Weights of a small mixture-of-experts language model, trained from scratch on English Wikipedia.
Experts: 32 experts in each of 11 layers, 160 SwiGLU neurons an expert, 2 picks a token.
Training: a variant of SOAP for the experts, 7985 steps.
Below are experts of layer 4 (counted from 0) of a mixture-of-experts language model. Rows are named router (the router's row for the expert), gate (a neuron's input weights, with its number), up (a neuron's input weights, with its number) and show model dimensions 96-191. Each number is 128 + 24 x the weight over its row's rms, rounded and kept within 0 to 255. Numbers have three digits each.
Before each expert's rows: a language model's description of what the expert responds to. This comes from a sample of Wikipedia text that the model never trained on.

# expert 12
What it handles: Mid and final word pieces. Inner or final pieces of longer words, such as ons, ile, ent, in and ion in poisons and juvenile, plus Cyrillic byte tokens.
router:131138105133143126105123151114089124157191154130141083164126099124142154104128136144150117073102153138130152132074160085145113107119131161082122130164104098167163165145140116161151122121107133107108131114143151141115114163097114132147139147133165146134099106154145133150162123108116137096
gate1:104164130125118141091129174141067113085182154148142120111150102115158095140134140113158114102124143131143112128117155136086082156129118131149141156112132133137131120140188085119109123133106104151097152072117154131130086141103138140167142158137115151158114119164122148114102106126148130097
up1:155117118153118105098191140120110100150104112170149112124132121118140123102164117075120133123161154142167133103139113098145108101160129158145110133090152121128122118125127114169164147162145117123139161123136137166124113132146172138136082138141148135134127102121138132122121124165166102160
gate2:136141137139103138125156147136185086061133169163139164129091118128109125133122156132133138129095158104135105111138152130155135125091091133103100134113132121139119145092126121116083105137074130150157168093125181119114153140163118108138145104107144092111157125110125105166116124080106156154
up2:127156106133130138127128106140189124105140172117110133127109150147064125131095174151127140140153111148109118113121166107087117098096103105119144140106126148151149124107143108137120152140118081135149152129118174126126148135143153124110160116131134071135115104113090153121154129113098134118
gate3:101096114156088096109095164165068138160136118126131114117154130149135172120150123107133103132143118085187134151135091172121148129105124110125164122125125136127123137126132116134157101132098108119101134114122101114136151118088113128087110115155134166116112116148151139128122113114152120157
up3:138129143146115146115106125146114107129111100130136079109124133126126129145135117139115131146126175146124095148161095121162092143122120137180135102124146139172106098099124107109148103103086107116083140096139126144170173147119150112132133095144122139120130135178130156098144066109137159112
gate4:103158110131142158140132192113148139123175139135110087109099151133145120136163167111138143147133124083115139108091148125108117129129076129158128112197138135123080145135133133158143142117113147133133157091117168109109167129107124116111137140178111138137141121131158098107128098149155117140
up4:169118118130148112102138105090127136123070117097152151107112108112089143098146093107114123129115110160117111157168134147131142117123137131096140110086141101161114113132165091128113120135104117117144084134118095138137110126112115121110090147112118150122125084123140146114113118137100181097
gate5:151167176115159131090181112116139156134115129115154125137125104125110118086115118110164098111068155157129114157141163123096122119143131154091155134166109130090134112140103142154167082095144142092142173144117151071155141137161107101102116101116102109106137135116151181142142111160093144123
up5:166131121152088168168088149158141054111124153119086126124155090123097113121162157161135132115143136114082133118129091123105159133158086128153146121069142149156160161102149125101151148130122149114147142118116121166121092136094153147168145130148119171107126102130099093147153133099118112163
gate6:127151113131125128117088143102114082102119108107184101136153157147140081149117135139147130095149120127158106099086155126135125133152128132087119193085094157131165125172138144124120099187132174118138162090140149151131130148139119108119119130147091123113113095138142137136163147096129114137
up6:130170150106113099151152121153126153123140121139106159064086113104107179138140122161124140137132116132106156120137113178120110132075184132113151150178096094115072134105122142127140097088098132114207150118106094122119119160134105137123138091115145129118110145099135126131163104154102108142
gate7:090125097188130090107122125125114164124179151131128103166144146154143115118112150101184133151152176103132142144107148097105114133148134110122114160113164129161161138128136107146121113162092151130118165118121109141114135156129135138147110118129136143173120131084130138095093140144171167123
up7:154107157114113112165121127129150091162101091103147162112075103128073104158152123142076143105109112128119115128138119142152142133112114099124148103157105171138131120163096107106121121101104105143080103148162093114127144129128113102129143122123175122087122156153115145150121139134127098127
gate8:110132163161144144124082155106112090152175159133136145111136130123163121113107131133135203107137130142140139106160126105163116117120145133117114121130122110113151112130131113132117147169103116093137147162137146158155083135151136154160140154134075108098120104153143105121176151121101158091
up8:092121219163118147160123125099136126160153120132141175085149126117120127120133137089135145162132149136156162131152118095168144099114157169117118123154153095109131131137151123136138170165063121132133105137122119165138134142110106136163132144117176112103135143098148134108184129117135134118
gate9:108119089172153143088101097093144109109165162131083117148144173126143139123160137128148135136119140126143129138110115114098077124127107134128102144189154130078176172152097112154147102150121100089098177161186132126150111167063101153134154135116095101113101131138096091158120121162139100132
up9:169156158149114112147136129153118117166083081139133155128110155133131111141161126133095123106108099147134152108138134177160133087156119126151131128090151094136127083072124132164133169139094097138139099104116127100150106121148134136139141119140138121119193108129132119116132119132118127143
gate10:149125098136104121104149144173177110156126105130135105083132106134106136091118155130159143099129093157155110128096126134199137114138119151160146107110132144094142171095137082186124111151130126125138130094130134120135118116103160086197131160116148134121159150114099145138155132144110141120
up10:097145124148134122051117145124093106167174117182131132100097122112114118101120123141164144162106108159159125116109125143142152133091132120119166153064109136128136161164141123177110122173126112121116132114083156149124081146116127046091158142109138127123162109159115118131123122136105164116
gate11:125126174105101139112093129156133130095149128092092139104127144115131117081143163122083156141129108130157117140114164147138103092084126133132077148134136117146128132155157109105137138104116108141127136082159176170126118140142117052113146138124156142127123128171170164127101158163121093133
up11:163136112107158126145162157132102092148115138142112155118169137122133126132132131060199130123152152129084118091165100113182115106159120101113110143176118123139103171164116127129136136128119143142127138120148142092125100112127135150122116127163124111148129106103099128106127150116140124117

# expert 20
What it handles: Name-internal syllables. Middle or final pieces of personal and place names and some endings, e.g. K|ore|a, Mig|uel, Kok|ly|aev, Kawaz|u, att|ended.
router:159118090132169103113136121143083080182153135115150110129130132113152116119172100153146072103137146145125128125123143120203126148141117167113140156150123113129100157146142075183148099097094122153127134115112147120097110161094093124126120164142155179112100125144112134140148120128105139111
gate1:123154117173152137117135161147053142122126128144167101126157134148120133130139120145122109122090139124147106131101151149117142121123085159154103134146115105116115104113123113093112161108123157144147162119124132101180151095162143109149125152122145083117106152121112154125121156110148154102
up1:123115109092108096135139123147154132170092108072121142149133129189150094118103176131121153123118140102079129159150109121096096147169183138067114164118106142123138133138132116169091133168094158095120125144149128120126137134110107137114132080116123167141149092139106127156134107147068125128
gate2:173134140140100126141140149154103112139124121130132139127143137142089152093130145124130121111140103096124120151160134141111149105151093155172192140148143141164095120135125123138152103162130058153148161120136101121137134125132140134170149110135107080117111117088139106103134140099151111146
up2:123185108119133143099154092135149143110139100124073087145120111095145109096130158137115125153117131175100127101105174122126142152128074161142129112103083114116090102066127118094166138135143058138140129125118124121134128163085092138164132119158129161140146176104166153141126121107155142125
gate3:107126149091097132170090163171095108143096103156134145111120144120097099137155124139143115098135147120104115111163157136125136095127162127103125096128119120088149131151129116129113150144167139104154146098139070124120143136142129080132127100079128118109075130105116113129124144090160135112
up3:086116148111118123146084150136076081123118169133119100104107164119138127125150064101139111153082139125156126138166114136117131123114124087106100112151127143116136142138124137122105103136132141116125154123067094128121176168152117097173110141108124161163099164154128096140124114135152149119
gate4:148129103165133139144120079180143123108153171124133095143133101121133060124102104175147070115135097096151095147112129124164126140182157124143132143147128097152138105113127128145114120130133172114145143109122145117138167185102144153118100137159111139132146086151111192121153115122103109095
up4:106108084130160154155110113150172128083183149121177113148146132169131086170127111095152098150115117105118100123142125160129148097130142125108127096112167124143166143150125141136103081116134123119132121158145114138135144158133154152122105149158140147143104092139174161112136129115157123136
gate5:130170124155166118101155138154145082170139095120139116166078145117105103154141107146101168116156150144080146200120140103141137136130151118116127118093138121139049090126154080135118129126148126156135142100126150125119145089124103073123157120160125155159105106113102114120156118138136112100
up5:120108125087128149136085130123112107097177177133174124125117102134139179106101130129158151141114122145134140164115162107152107144110136153144111104128078101127103130160160159096148098170123149125178126173104145131170140156115134127152097136129127103132107142110132179128155124075112109151
gate6:185086140132142164120091100120134159191132119147164127132135158055132099131145141147158113109096078131091121107167150108148100153117119115150130138135125112081120105176155097141142073124110135129130136132130110080094134083109188130153177128124155112136105138122142127110085148126126139155
up6:125124125139139148079174130176145154131133136159143159115126148113150088094096097150118118098139141097138143109125117145136105126145115131155111092139062111156145132138166140167142118102128162135140146119083086161118116134121110157175132145106127125115115120123183139108133165137131111161
gate7:107107145085117112119139116105114142104115139135142126134162142156117162107115126115126110114163120100136097139147128134167171089135144159118152129136115115121097166141118094144174088071140113123153137098140129119157133127056114099143135150131141144122145195165118123131151109094124134141
up7:127166144116124111119137136143112147154130121141084133102125138152165128094113120079118118135144112126119107150099128159130131122162122120164115109147142148093145090135078133108155135098135139129136132152128098067129108128101066144107101096134087126098165125121148115109110121098131101157
gate8:205139112081113143084157125164103085081165105160108114139141156116164139170104151112123191153109099096162116137110133165106123107143091140142156128160167142098102137151134107154152125142170165134144125150124133101138111140128102138084167146148114105129107107110143142120129109088117146118
up8:128189104131150104141132090120155131143130148076089144116126124131104086138130114151137113170177114227125130140111118157136153134103100177083108118112140119136113105114132099142134087157126153134087112120166132162116167122177076155135108151130126163113139152150127120086103159142183144125
gate9:131123121133132108107126139140132124158162100106086138115064109102141105114168079111119098130130146126099190085162091149145085118103099073113109108135100079105140116158148118148139117076121169172197144128138153147149130114090125124052106095078144151154111136112115139109126162122122150120
up9:121132160104139122121160150138122103145098170143139095112135146143145123105113146162111156137175099099108133121124095128116184101159137148086118121126128127105142189124132158088148102115145118149150103096151074164163126160147168136136136099156099119137135107137125159116129131135147141126
gate10:148125117133111142136161132099130093130128128138104124146112134164126112132117081123142106116134139143155082188118132143107146105107125123134116142125151123163126135156103146107119110157130174155079106132095120119114133114124106123112186104139133188136104136149124111106082074133158151145
up10:102112175128159129089139127122102175126134142168135166092151145149143123158115149133108098130129124132128120146128126116090138128118121133079170173074122145120193192152150084129122100135158112095174127127102123085100126154146121118117122134104112111140128190117098166145126157155113151146
gate11:109114125160110130100137143126104123131143132145119121129186131126131105158167120132109122168105145149151133114120109141145118132148123136122143114115119143186105111136125138110159106109155136112077134176104144126123119121133170120137105154109129171135151098137114100136124083191153117165
up11:136122131126130160157162116131108119159163128130129145122115103133100123177119099120125138103175117142104095144121156151118135128053130118123111132151123144125107117126146158123137147103098154122103121110108141114143133130134136144143116130128118117112119123163119153122118076157115086079

# expert 21
What it handles: Noun-ending suffixes. Word-final suffixes such as an, en, ice, ion, ity and ian ending nouns and adjectives, as in justice, service and Christian.
router:136108113145155115094116101097079104138146126111141134109174154139139149098126093143112101099148152162119122144129163118154108134118142134098121127158137144134139181194125107122156128158101148092123139111161136159082131130100113113107160158146142149127111120154141126166156124118088125092
gate1:111080095135133122110118167134105132155101111102088154154123109175112162131175089147097108125137095115126113131145164161068126129135146099101088191092109143146135156142113126088098132107139125125148113092119140095120142098104103102109145124160145173088136087067131118113136132133098123109
up1:161129119125116124118123145136097134150126095104145130145118102102115161129124135108139141163119186152177132160151094163147152108103105113101088108157093163125137107121142108148140145137099136117124138111065101137102100085123135066179075148085125119151146096132124132128152107116136156185
gate2:127150131113132128153137144095125089155101112120149157142136100160109113094098100133139091134137102100133091142119174108161115117119103130129136157099120116121115110121097139112138178124114122172143152131149136092116149111169125157111174105127133135129138106124120141134101130177127144122
up2:086131113142109092158083124113126105110119146138128111068166133125129128135134136160125151142192112173093167095141099117118127179142153152146081145135147124106148100172119153133116092084152128102123138144156129144198118115159138123140134144136095110129134129154127088135107119100120142110
gate3:135118119128107171152160112099154151144116102130106153100170150163137116136119105127098127129091093129145076115096114080110119128070114160134145079144129156157126149131133139103139145149083148126113118146118160144161134153152103127147106145111161155177127101102151127110087141141128106121
up3:112136092093097164116192129085162148138111115144118149108154137152160105133138115102167142145106075133138109156162171094108132110074167123092131134115155097133128080101075086132091140116090114139129139143159161133143141134112134101151122106119102144168137166096109094124116113143123121100
gate4:091102120119136140130171099127099116114160160158074124104124169158147081150112144147129163119150130179118137085134109107132072128156143170116175125156116129158095144139109106109103138179178123114121122161153128115103147137116132142144173097149097112178119108168129126110158162114095139108
up4:130138117139091140139109122132112113121137141163102121120120128111121097137125100092101118129157148114105121111146120187081115131114127131120147127119128125175130141107146166138132133150130136087090090164171128107134113104098124126131109154154097118139113104144128130140129114117091121127
gate5:107133134143129139109138123100121119130142108155145134103121130121081141067119104148111124134130138163096177103131109110108128139120143069126083091131131120100152171159111106099179158116144135133158142112124115152108100121142156133120142128123095137169130109118169139129114137133145138131
up5:152154180141087122117130083131118140107128125109161141101089088143139136105138146127129129129142158154125129077098108127114086109129111076141123100178127125087101112133115092143110159123166110155169159120093175103096128125152129151155126110148123108128123124129163140136103134107130117124
gate6:136135138126127161133109132102147131141175136132082129099147140144138154073108121171157167115154139198089090121148138136108094125138142126123163116128154125112085131147140118095128090152113122139113174141105150144059075107135110103121109148114105175141124121113137153093135132135135108087
up6:163142101069132171163115094104177132140152103132115112110153122120111115127080087149155119108156142131145113130088153162127147129140121124126135149101142103108122186128174123086185133151122100135123068121111159153094094135164163140131128131090109155147159138141148141101133130113125111086
gate7:137123141112156129139180155176113126140138087150150157113178132139133095138129122109119168117093102090116106119137173155144108099094112135119156086106134122149100124111167105129123113110139112118114142097093155142127140164130108123121138143120133125157107131145173116108161131169063158167
up7:131111187144143129145168118121089126123203135143167160125156103150105104146086149120133086080162099114122086086124147152151141100127123155127109130127164144172135149135153136107112125102080096157127159109093131124145139150142106111092138129120106137129123153136161162187142126134141160161
gate8:082103141130121080106113157114096103111105129133150143069156126118122142107148133145113115081095151138142094131092104071098107140137138113149112102130164146115152113112110123098126154137165149136129150103173132123089090121146091080122157146131097126121148125101086112125118104110105134138
up8:151154131127138133136108161100136100139147122160118136152138121107157123141125109159141135087179127154114149119160103143147137166137111128125142096120133127137151131128144117176121118172132143133103125102172070133151125128062141132122154096162068141131095123147139151143153139102141133126
gate9:148126182088172134099144081110115098169124119123106169139155157151064136137150141137102124150139122099103132170156171128149127120125111119099115133107116086166110136142119142088093130149125141109141087145127148160119101166119089100135125081123117142156097097156119104122119129087123130118
up9:106154129126114110158147119094144133155137119114119128105142163139143140081100170130106100158117166129117139145133149110179168104111104100140119110132124145176144158119153131108106126139118149133090106121105093136096126110139123089166139107123101147131134117135105088139103147086141156117
gate10:132114153146125089071120118110091139115140123123098126098149125091109119103110113126159104093128107119142128109148146129173082127116128149135120128144129174158111105145077167121164127110122158092116116131149109106147113138122131113176155081131138161099145121119149150138131081086152101163
up10:158096106116172126106144130152135132141149136108122131115133116146089163135121088107123157133142133088125084131091135110119082138105148159122143096128159090044150163093126133117152119176144077069099107129136136155129072145106120133094135152135178108140091163103140169146137116152128168097
gate11:131137082116126143115078088127144128076121129188157113131135141149131157128158132159080138120106155130090161114117132180160139123139144129152126113113102156171106111111126139136101147132105126097110108150120141127090178107139115133093131067172126130133087053156116128068151084116098118142
up11:064124116111117136093106111113129123070151113155156117136137146137147154146169124126085195132108130144117140125138140106169124135141123119156139101141148147156139125157132133135098137124092121106121113112117140118096157128138128160103122079165093110158140096135118122036170096141140128126

# expert 0
What it handles: Word-initial consonant pieces. First piece of a word that starts with a consonant cluster or capital, often in names and titles: S, St, H, W, w.
router:143120114141134095080124138110096091114164075144135135147108115124143148065158140132141140083129132145108126103072159108136136116120145109118120125138128144150112134181133105157160111122101148157136165121121181157113110153136108103127123143178146141121089110159121097172164124088149129097
gate1:118110104122130109118121129170151143108129168181153109120139091156146145129139088132136122083151152110132113097124119151111188155089138082108148116182125137117150137127109120108155183137106194084167149121131105178136147071138112109144129166150126148121109131159141163140123106152130118114
up1:125122082134134106118120151121117132156133160123139106128107110147136162151117131120152136084153111101117116142100107153119176167105128087092136156147164128090111113087111079117136178154160142118136125151127131154098121092085115084120119151133146140135122137124152122117108116126111120096
gate2:137130125159153101176142150145118087146128108151082159117115096111061141092127130169125121128113136152130125130121177115181092103151092120140169160126117156161117106175116127115136136101147139179145111122125078123108140117122112111150132115172097119130125148089119171126145155139126152117
up2:121155139192146100154140144128117147146144102130088171122130120107093121105141136154158110099102135149142148127146189121165118097137090129107139132164179153118140108171133107109140144123140131147165122124157109104103106111121140159131124122161134125167106103115110117116126137111116146129
gate3:155088189102157137051116107116125118120145130125078176161101141132133152089141129152120142176115149152147111064113149131128107118121135095110131131166142164146166136138142122155131150153095162162145140110149121103132136106112121120125120109145094134109107116113101137157168150163170145138
up3:119155107152088154130128175160117160113124111101170119075168113107102128143110121127141056145096143137121104161121101142125163137146086159130121160130132121139060135133067123201115087119126102134117083110117129131105120141154132116117141177093150092129138153127122162092129147084125152129
gate4:122148090127154080113162135098113109100135089122160154150154123141144161125127147104087172142160151114151119141153124115121139094103187107171096107140112136099123110145135121149125085141103114145106160131099102133115132101132116123135129174092144097126158118147095112145145133090143124117
up4:149138151072130101086151125172147147130160124143103150125135139136112154137169140135084129151103129122143157125128118131124131137112141134156151158112151145130138150184135129136129117142135106192153141151062160134080121164150103127150089138092121116120141126100093117159170127089107104135
gate5:118117117158115107066140143126134104101115164135106103120093110122112142155157133151119125098107124118132129131071135178164135120131146076164099120131183126146133097174137077128168153102127105149132139158132099101143139143125120112143143176154154101098085131153109132146148132148147148101
up5:117107154122158140125103102108131143144135120126159124131136142140143098110085146101148134151158139152100101124166117115105110167127151190125147148105062107123104157108170146112088109159094183101115102063125167164100159117148134130135134133147098108169169143109148151101099097140129090143
gate6:145131183148116098120140137088124119137099126159113147094083150123154098129107117143147140119141184160103134134158150095171121133119136130123123113136128107112138094107091191124143135146130109125178123150098132151141102135120121138122109081127166172096067129102167147161142076156132096148
up6:176112164123117141120140150123133075099157113140129142109125141128155133119119115124144128097140170160096132130110159071172106148120161112115124115155136153124144107142102155166149142096139120114168160111091177130118077139099127100117108131166145133123084108099148132157172080096150121102
gate7:181098094128082125136144144116143086156113189148135137151121155112095162116130115098140138126138157121063112077120150125135143125139141147150127160140156115135085167140152120173117094093082121129148094125094122133109145145143109134130129117181135133088081149147106103139160119170126140149
up7:146072123181098158112042069164155137120126145142130068153129127126089150142084149128118130120110152124109151102139119125139120142097141093119120071097136137118152137161159103148107120151103100135112112085121121128128098119133127108165141136138130115105137141143160176135091106113148121158
gate8:143140128120120135130129106137078140149147097118138188102124109113072119095164091114102107086158130182150131102117154098138132130112129111107124099178124134141127144147096116161151096168133107142098135101114142129152135112159141117090150086080133157139186122171145117137093136140126130135
up8:125086107130161161104125140141147066087107118104117057158122143152181117126084138162155136150125111088117136148116136128114136102119107108145107186118100158139144163127160151117121160075132138131146122139153104144151140171116122110155113142201115138105107154088131115110147141098146132135
gate9:166132111134141102143157137128134097134104099135105176157135119155130127140123144105164117104105128135124091102155127156129142141090174047101118132154103130131119103122153126150145160145158096140078118134102143156084135138132096067101077110181145102120112109146101128135097138121147090121
up9:113107143150184080141141101141113136102108143130062152163150127094159096121131132100139088103157148158131092130133129151108162149089170084158091097137084096105140118122115101139118129149138129112085104087115112160142122099130132118151111090164151132134115169140128143141094095110156092124
gate10:111124099080146132128187118146145080098130126142165099148137126102126127106119150173147136152115126108107135136122141149146167098105115129073116115146143137148134122137145142111152101176088155143155154156133137087079122127165122121110167163145119103140104129137093123134109153161107128058
up10:145165165169141144106098134119153129129116116089125160165150153175128141163135073126119109139160088138161125106127104092108096144178103130166100140089121083128101115110099111150113147114104112135089111100144141151143128108174138127082089121091162114151152119129165126133102121122075160146
gate11:133106123143164118119123139137104133177151114151136169150152113112113144116079116148162106139130124109170113115149187124103106146146141131118136131138176094171109089141140161118112152091093143093119178139141105172160103125182102163114098125103094128130113157114149114163149111132113083136
up11:108097155099122142131101133090136139103133152067120113120130091153116148142118108132111119085148139148143088146098098112095131117158113138135172109140089140110104127124121080136155069134131129111124147156100157101100127132122130090105126112143142122126127120146179161160166143098136157114

# expert 3
What it handles: Number digit chunks. Digit pieces in years, scores, measurements and table figures, especially 19 and 20 beginning years, as in 2023 and 1934.
router:156140097141104157122114136117107130113115114112154098152173134113154150098113094145162140118152129110134147150105145100143140148118141150079136116118111077182136140177117058129150157113139128115107147154113138128100135134137072134133164144091155133134100138135110095148157103113140081096
gate2:116155153119133138091128118144119085093125192111092154144120162085074118139154097154130118123095164102148086101138130108105145152111141132123102156128142164145097144101147135121089136103111093118155122090083133162153094123133104172125100084109094133105098097104116128140123143120108146114
up2:147144148097142162154155125157155154125127123133134109090137112138153157100100150161136120129089122116171123098087072149131106117101153152140140106077146100130105113077126125099160138114106129136089086131132152071107154097113129140117108147116147154145143136108128113133097086140103120191
gate3:134090150142100115111121156086120146144145143123116168117156155145134112141133137112143147147116127135127138168114160109148095129126120126160113105137124151137126139102145097147133178128110176120169145120127136112133098127117118109141155160135112065132093113155094149120130157124167109151
up3:130141102116117133152108115142155124099084156120173125145097141125152193094129123143139081129142129138152129094137100133100133125138136131099082124115127115111131132147160122150139101106121163140104116105116136082138127138129096111125162062126131127105134098131134138163158125131149161075
gate4:115122139175110153132168091159146104080119137121111081117102132133167122133105161120100121124097155152119106132105138111152134150134108127121119148166152134149097143128107114120112134095126090095120106106116130091135160103102135124139137134106124063139188087149105174152142134166092129113
up4:135141121094076101137116176113098155157156094174181129144149104115115131128171149161135121110161115119141132146159124125125158109120128116146106164133126094102105102148127113079144155116147101153120138112137134161109131169134130117166142187139135169113115181138163114111125147129142148159
gate5:114106081137127136107147116136124112142140104114096135125148125125158131153170105120132134153171181117126120147112083139096175140100083131114091127104125108164122151142116103177126129148083117085112121169114142132133104118108142120118127135149141136147159107133125111164141150154107134117
up5:121134048133108092136155114146117144128147118143157117119091148125156127146120104100130146147136131137128143152105141151134098155196109123088121150141118114136123165146110103144137157152109064104090115155130131140081154151154092133147128183083113126108088145127125211145143115146160134128
gate6:126118171146086094151156125132145122115170161125148127138137118144120179118064117125145158123133103122139116085117130091132164077103125173151093090142153123107139157165079148150137097152095074099117162094114131101120123123168137157095106155146140132127133129081151138078119139104159168153
up6:141147122148092114154169143129169140132144161132157126142111101166154178084070106148142142154165114116126136135134110057133116070092147180146115105142131113121134142127107134120115131159114089115084177130115141111097139125123150186124107155122122155123114116104093132113156118111114164115
gate7:115124113131147112113158134147104177064095128148100115130163087113108148143113142133113074125161120134120104162109097118109116125144127114200103119137154086133072143127144131172107139091085132103137140186161127127092135122129077095092096144126159191130136094130122131156151137103115087141
up7:089139147121122127086129126156106139088081162142109117108185120109096129122125126124102150106137143148113090178102132159102103162126085130187091103144166102120103163113151117155099122119116154155153170123134123150103121128132112137125134172163128148183157094142140129164160138113149141126
gate8:173154118108110103118116164091144123176163098145148078113106090135141159167152093128101122121143148150114098186158129112087182116092132101147157097123151138126144142119099133114157118153144114166122152094108102157136123116100092102096144154131135154137144116114098158130167089114097111106
up8:153116184213133125122109126138142135116114134102137155144110191166092118103121145139130198113155164105087110098096138141139118140156086140094110147146126115103154107146130128190105125148103108092115157134131131129096139113148179167141124148113111089123116101131108099141124130119143112140
gate9:126103177133066160118146131075107116127100142149130147109139149148128145137144145135144121151118124108114132163160087138134096143130141172143119145137125179130150122105142114122131130140146127115128110087147163098136159148138133153119149102167143080160111114098134108123143121117148139135
up9:156150088139192099158128126130141140113106143093069150138114126114104146084121129074128132119116134156134151082101142116098127122158096113136131115114135105147091109119149146150106128096119139156122139185107105129119111100136133154122108144124120134078125137139102165113100130136108136131
gate10:135139135122119166160093110116126126166128101138105160066105129121095147125092150192146136142081135118144140131118132116149132108127101130112109105145102119111114152123128160080150100124121081147192133106135137138143144092109120105128128153144137161130123118096169081146139122140120120091
up10:136135144152179126132111095118180112139152144122091089113131096116157166164110130144125124145089106146144113133117146096166122147120094130109116022079148092136176147127128142116135109141138119101138141081113132131128119097114116108111114124134166167135102138104151118078085109124149152131
gate11:067116176151123119120140082137131115156089169165102132152104108120104109118131144125128130126126159135175153109169121119134100099086108151130102101143135130137124162124129054147106146076117096163107134137103166133141129154115129137104138140138134130091133151127102135136167102120153167112
up11:159108103113143155136138154118146151096164109121166135151134119086148131134108095127172128174140100086100097142095133122117143131109126126108139147091104140112147113126140158108173092151149173109124132113131111110147121107128126126100144132132128140132115093152146155083122105157108120141
gate12:136132136126126148139121150124101126124099079130106112089160109167165116120105095057142115096155122099114106108094154139142139138128119108117124100124123119165075125148083163083138095180113125112113141125135131112117142113142120118152141129097093128121116149091134103176186084132101158151
up12:126119181155133156110108155127120118118104133128106109119177116172166099119092102124139074113120137129140146103115159147118127157138106120155103130150123105154068150134075122101153160158118143066143110108153118116138114107134109116138124116145116134109124140105146095167159071152096124141

# expert 9
What it handles: R-vowel subword pieces. Mid-word pieces with r such as er, ar, r and ir, as in entrusted and managerial, plus function words like also and his.
router:141124115149143164114138151120109091144156096165122104127177134129143141093162119108150153089153120123105130120080192069142127098130103118126159131165059139152155128150136081150150124168128149133135132128108132133102120135133086127127164122104149117112110089146112132227136111107105123087
gate1:154156131110136120108134090097100101130119126169134126126147117110148113120113143159159120091191146135144121132111128203122128087108129112179154122129146148113136124154171093126155135120088128150141113141110149092151132148129121101173163143125102101119076143173154116172130081144127091127
up1:161119133126158140145144118148140096151133132136128168109132090122144142104098130122121086087129185118133108150143141180145151125153123158145149128125124115130190144135144116141129132100129138198136097129151136133098084122113097141117131075111148119076105111112152127141157115167117151154
gate2:096128140178121160138134110141160102096132136125100092136111151116147106147163124146127118109147114120150162136122127158134158115141130166137154125129118108131117114172103134124073141104106136156178157131095155098116083127164136140126123139065142143114101103164105128081107120143132130123
up2:110136121071149106123119158152105121110127106121162112101087087143117144137070113109131142132149094098162149114148168133124115109144134073143119159122122134098162110137132126114107113169167140173168096138121130131122172114102139117101138125133166156093176150172155086130086104138149166069
gate3:137141092146163161115111147136094143160149112149140114153116133070107126101117112135138115120118105138122125098143121105098161104130144080101124108100157151167146114059169127066150091159149162159112119110122094117124142124095150125107137146121169103160146165151084145126122132121125100090
up3:155095103124142103140114142132123100128130159146116156110093156138144135166084096113126200137090125147118123143122163094109137166125135111149114094091134107106137158106159097155120123109130117135096125129092155113123139149132108123081125133161111156116157145148127076116109139129170120176
gate4:092115150101115145076144112135102081126097146156136070097176140156163111132131121153166169101110080115102151107115133151157150161078135109115154169151152072124101130105168093142126160130128138132161098138159110116131130095128139084116118108184116118105104063170128148139156074111116142129
up4:160129130134135167158144137121131155161149100108108168166061134109102135127128121127134066128136175109149147121157116115121128111186135153134108071109122173150149122176098117084103103126144121117127145137086139144113107145156121131136156145110089167139158129115142128159121172115112131129
gate5:181101116120132156113109195085129107104132163168155137129147144160129091124149128140131118158117141163136142132123120118093162119171108153081105113137146137190136154099141141170146146118132126128163136115155161111152147097129123151083094099114146154111120149138128166123133171145124145119
up5:162138113146126090116115120123147105092115136079080157177085085144155122165165162105101183142127117144121121139132111112158119114122143173125139087148154132120131135142158105133120144142147122126123089088107105126093129125133121078162129132122130113141126120088132083071175137152142118158
gate6:165121113112105115108180121089147129159127126176158146125121111161161152167125149117130167146142120109136090124080116133148109128137143184091128125135146153098127169143129124102167135126132123108167135150160095125114093148083128123110077166100165127120122125109113105102141125129109177118
up6:094092142149131141108113163171104118109158166094119089167092145132137110082122137127115122144118156127168132151154166145112142106137146120150119130093137099162131081130143149126113131137133135115135115106113134111113138120177120122126183082118148145156174122141116151142154088083136099125
gate7:123127137136104130106147151127176143128112092141082124190103100088130152094133108168164110119078185154124127093155132127115136086160149161127103162101132097138152146122118158072109139116136132127163149137150149126097121117135142100188148131119146106155122114130116116108099143114083134086
up7:141115166127095161158130120149114065170135119089172138116112130090122111154090140137118112131106152120111096144137138124125077129159156123109141127110141152130086160139145123142171137181107127120153130160142115156155092120134129113118160171140121098122153134087187137118139092170142144162
gate8:113150108145117143114115080132129151139113146146149071136136158145112110108137138154156138126113172145133114124160110117137150103147093104152089107145116144107159135144087116149111118115108135092137119136121154132168171134145158120144134113125170148086114107147115105159087177111114137142
up8:142140123117131118129150152127110118138143140131157156122069106127117074121127142138159124117121174142121127147105097123114095116120111157125135095165109146085157098119103148139153138129125138132164153162108133154171143155117158138124087156114120104111123136167161144137090134166105096085
gate9:149148073165142144125149172179126111143157162106143136163154156137132147131125150098151118135137142112124084086108153102077172109149086164146150119122096137103124106114128148101122124130066152164129131144162168154109129126172137131133127132174139119117112116100187107140149122122071149090
up9:073143144107141093121132088075165138114136158163103125108130158167182110097101104166096100150162134146106162151121094112162117110170133084094111150139133144151127129147131084135164087148147106123107130107120117115152117145101109138134126145146126122067122109096114137116108123135125090134
gate10:107113160137103138152175151132139105112135130182133150106112120152132115105113138096106135133116144123145155136131126170090120095085107179096144094129110130137128166121101085072134113121090122142117159080149129090079125118152106148144178122096154105131113130130136125147160104106143134142
up10:094149141113139112104132093114106154108107128125129136204105127143126113094132143137122127147139095119123137145111098127090118142121094150155123114080134164103073095101110177128109125127104112111177125107150151101148168132155091109110159070132156100117125127151115121145143117156172153099
gate11:125136115124162144080135132117156140142121138076136110109127132127176136129115085125142091126152136115098140130131140121119117094132147148130115130135098106147088121168161097179148184175137118148145109103140097157126112149122092130122173109106092152158103080124129135094108129151145101104
up11:136112128125049156137135110108144161144150104168125110128114107097102097171147143157130167119127147146174107095102091110103129126180142151161165175108160146112126140097121145112141114116112161125150145116151084113097122121146114116147080163113159090136151124123114152112184120129081122105